Below are experts of layer 3 (counted from 0) of a mixture-of-experts language model. Rows are named router (the router's row for the expert), up (a neuron's input weights, with its number) and show model dimensions 0-191. Each number is 128 + 24 x the weight over its row's rms, rounded and kept within 0 to 255. Numbers have three digits each.
After each expert's rows: a language model's description of what the expert responds to. This comes from a sample of Wikipedia text that the model never trained on.

# expert 18
router:137105125129122146146148135077108119113154121138121116128140142129149145130113120102145075115129112116175147151084142121176162102135123097139086150131131146115098123098086128141157170140112110138071136151153131159130124090090127135126082163131143131113133125162138087141116095139139146120101161134142140144110148128112155118147145086141093114125147106119146113124148081146108098142150111085105140124094102116136138117089110120147109144134154128112107117091126143157107175122154085148159155129147151138114183163163146157149085150150123070113172121122086094084170168120113094149
up0:150067180105116165156141126106125118108134095125139150111136125103124167142111089112135121107107090129095162124079148102080118139129123158095075123141143128112113158097083098141152190115133130115116139118132142130139131103123127101139115147130135122110125110109135095155104129086137094151142124121149152120151154117126142126158134096153140128122176144122159073131116086109120117149125100102075132173091137101114169137143156086093120180138092101117142112113111099156110119124165132132148144114107155149151167181176138170117115130121109143133123141115105117130142157140125109186
What it handles: Early word pieces of names and words after a capital letter (Sh, Che, W-ro, S-y), plus line-initial hyphens opening list items.

# expert 14
router:152111150126131120151097144141119118154128147143128121122153127112149133102108171124173107134114111120122119080091111130102109160126140134148113118087132109102110217125071129092128137135147155151134105161122124122121100119138124114113084142152197154088152163150088100129150111115106170153066144144121127144157110130102124172137162086132159103127153140148114150106140089124103123146130134108126171147113175093160126088139120112118151150140149135139129117120170141151098161140172094118135115182161112109126158135164133154138163131139096121127126150140120112100158156116147120096
up0:153095124153132146173092157123091129126153183122170150141132159121164112123123178137160143141133100122143096134110173180136111142134101107158082166088121101119102186143111113143148148126137148151129083149123129123132114133134139117097093115129185151102104168108103142113141114137106165159131111151130134123145126095128141147123097083128188128144157120151111154100120104129138128140171137077143154120089169116159095117135141124125142077096146136141145100119132129142111092140141125099128101141108112110122141103189116118128143163118108097150170171110134099109133134139127146100
What it handles: Commas between day and year in dates, month names like September and April, and sentence-initial In; also table pipes.

# expert 51
router:155124146138124114140098131115118160122102132149118124121146170087121162143134110123149136105117121114105135151112124098184104087115140169139167139086115131166125203162115155103118146148120110106140169157139167152134111120122147095152129157127170149137119130133104149133108138148132115115052114132107185119092162129110155131160132078185096126146160149134121156134133109132112114146142114113130107135111116141074141122127083128157141127126120086081152087124176146115130159145136128080110130152117136140125147143135118133115106124132146154108136197147104093126169132158112162136
up0:119086122156097080133128153125124123111112112078113150095136132149130091150152113132131065116108146118121137154118125161145111109109166140172128111098105119121141151139139131128100152160118133137105187141151136198125172136115116087126133159135171070113111134128116092100140096107173127139106135103122134110163193120096126096130143123109117116147114138129059134119116080145127115104134164112145121099104134133075134110158120112147137103110149083107108136109090144122121107105111102149153153129156133131113145134139115110155150166138133117149136180178132134118174146126120145093
What it handles: Apostrophes and s marking possession after names and nouns, as in Grigore's, band's, plus possessive pronouns his, her, their.

# expert 36
router:179082136097130097125151137086083138120101124130110133144170137094109133087163151097144118135115088132120153147114095123173149155124149126150135141127108143146119166112140153141122143168171146096101107119147146120081113122098149106121145158134138118100147096133111140140139129093132107120129122142144147116119147128083137134124120087120132118199119160127096155148140135111128116187111107110122140129119149073117128075118076135133146105145152113085153119116178112097116137099134129149096129176125113068108144107160148139124119099146112063110096133122117134104180110137145100120
up0:131157139108120078143100134123085131141125136120110122127149152152114185160145128076141098130080116106177133096070109131146138151114116084149132134132113136109084151110101123119129128108125118101166127147088138115132142088077144116090104133105135074121100116113149115144122136116119130114153115138101170136107138115162131087129123130175119138151091108124122127136065154141155114130156126112110119109105081131113161101096104105114097111127113126115153134137134121088148149148128116137185179108126135122168144136143143083169160128162129156102109158125130076125116178162146153128
What it handles: Word-final pieces of foreign names and places (-ina, -burg, -ik, City, Township), and separators after league or club names in career stat lists.

# expert 55
router:136125148115110159134081164144137147090128110136114128127156157074127128098145148113142118097098103125134165129139161128161157111118127135141104128126116131137090147179097104115137154143095088109113163108136144129143077116105142143124127113182133170104166171126152118161136111120122130131035139143124178105155135127154130134120132100141128126131119125129144121146152110144121149181168136097134126142124101085146144105129105109124120136095134093142147158109139167096130168145154124144129115133132117143147141126166187178116104146178142081157173153142111109088158118103158122141
up4:159129131109140106114114172145118135113164114090118135154080155094170109107105149117148138137154123117143122109102175176137106102094132121127158130137092104135071123170119129145132112125100122137115127165123134106128085144140144144152169110196133167127161133148111162129152117129113163192105161167126168101166159114131116089104092164103105130136108107140119153130148128168153173146162106104119190104109136131144169130119120091116160097118142124140156100110120106153160126126126165119116109114125135138142148104162124150155110115119149136169131150128167130120118119091140091111
What it handles: Hyphens and en dashes joining compound names and scores, such as Proto-Circassian, Saint-Germain, Al-Baqi, Off-season, 10-5.

# expert 46
router:142136146135137120157110124112110156113140115137106151134164159102134101134156145078136122101123095148120139155095077148117163097168114109143125111112097132130088165146160095115130141152153133144151166126145104133077151124136160095142129150143150140136149148144144160118147136146154138120124140133129147082114105111098189134195115071097165119152129163119120129112158123132112101151087119102116137136094121112130145122101099147150095109142143133085118159125120185122096175120176092126147116141129154108138134101152155211115124148149104119110134138169128088112152128115152148121
up1:115138136074125105122124132156145147153145109129151135141120175143154151161146132129133155123091129148117114152170139094154107099137126165107104127139147193116163109157150134131165128165156126117135086106080107103156147094109133064110074111131108115146122122130141043180120141099124142118116132123119096118160169120085117132150123125157141141121114131155103120152154143122105160096135103131106121122107133128110130093080114136140167145166149090132129162140115163124116130118115119082152142158114114161132117131169124144132097077139114146134168155142126134120117124091138164175
What it handles: And, or, ampersand and commas linking coordinated names or places in lists, credits and infoboxes, like Holl Architects and, Katowice, Poland.

# expert 43
router:156106120156134098125091163168094125117141116131155137121157141097094118092157137086142163119120112130162172103115108144160121118153157160125154136099064149145108171131128103151102116176128135092111135144120180149114117168137168064112126118135142163120144144149162160106117180120136112134115110157096131092144165132125140168139099136132151131148138132128123147144088120142116157194105108135160164129151137128124125097114077114142101135107103099139132112120148131109106109170166127125117102113128169120118121134148131140109114155126121125170141171088116137098174131084107119138
up0:129099114150158108149120120119092160136165166108136146090150148112126118153132110104144107121091125092102065137124114102131124140138123088132143194141124154147128147118130099123114096092077125104095121125124161114117097144095131113051108157124159090156138168104096133098142107134112121088126097159090147125144091128156127116132141140186156135145140109154128115108095163126168105141138127138129102097108127145052156105139081131126135119135102089112134127117148162091094113138163146134124130149198158112142135136143128117164165109135148115112112140111122141133128113130132141104
What it handles: Derivational endings completing adjectives and nouns, such as -ic, -ical, -ian, -ology, -istic, in thermodynamic, oceanic, Buddhist.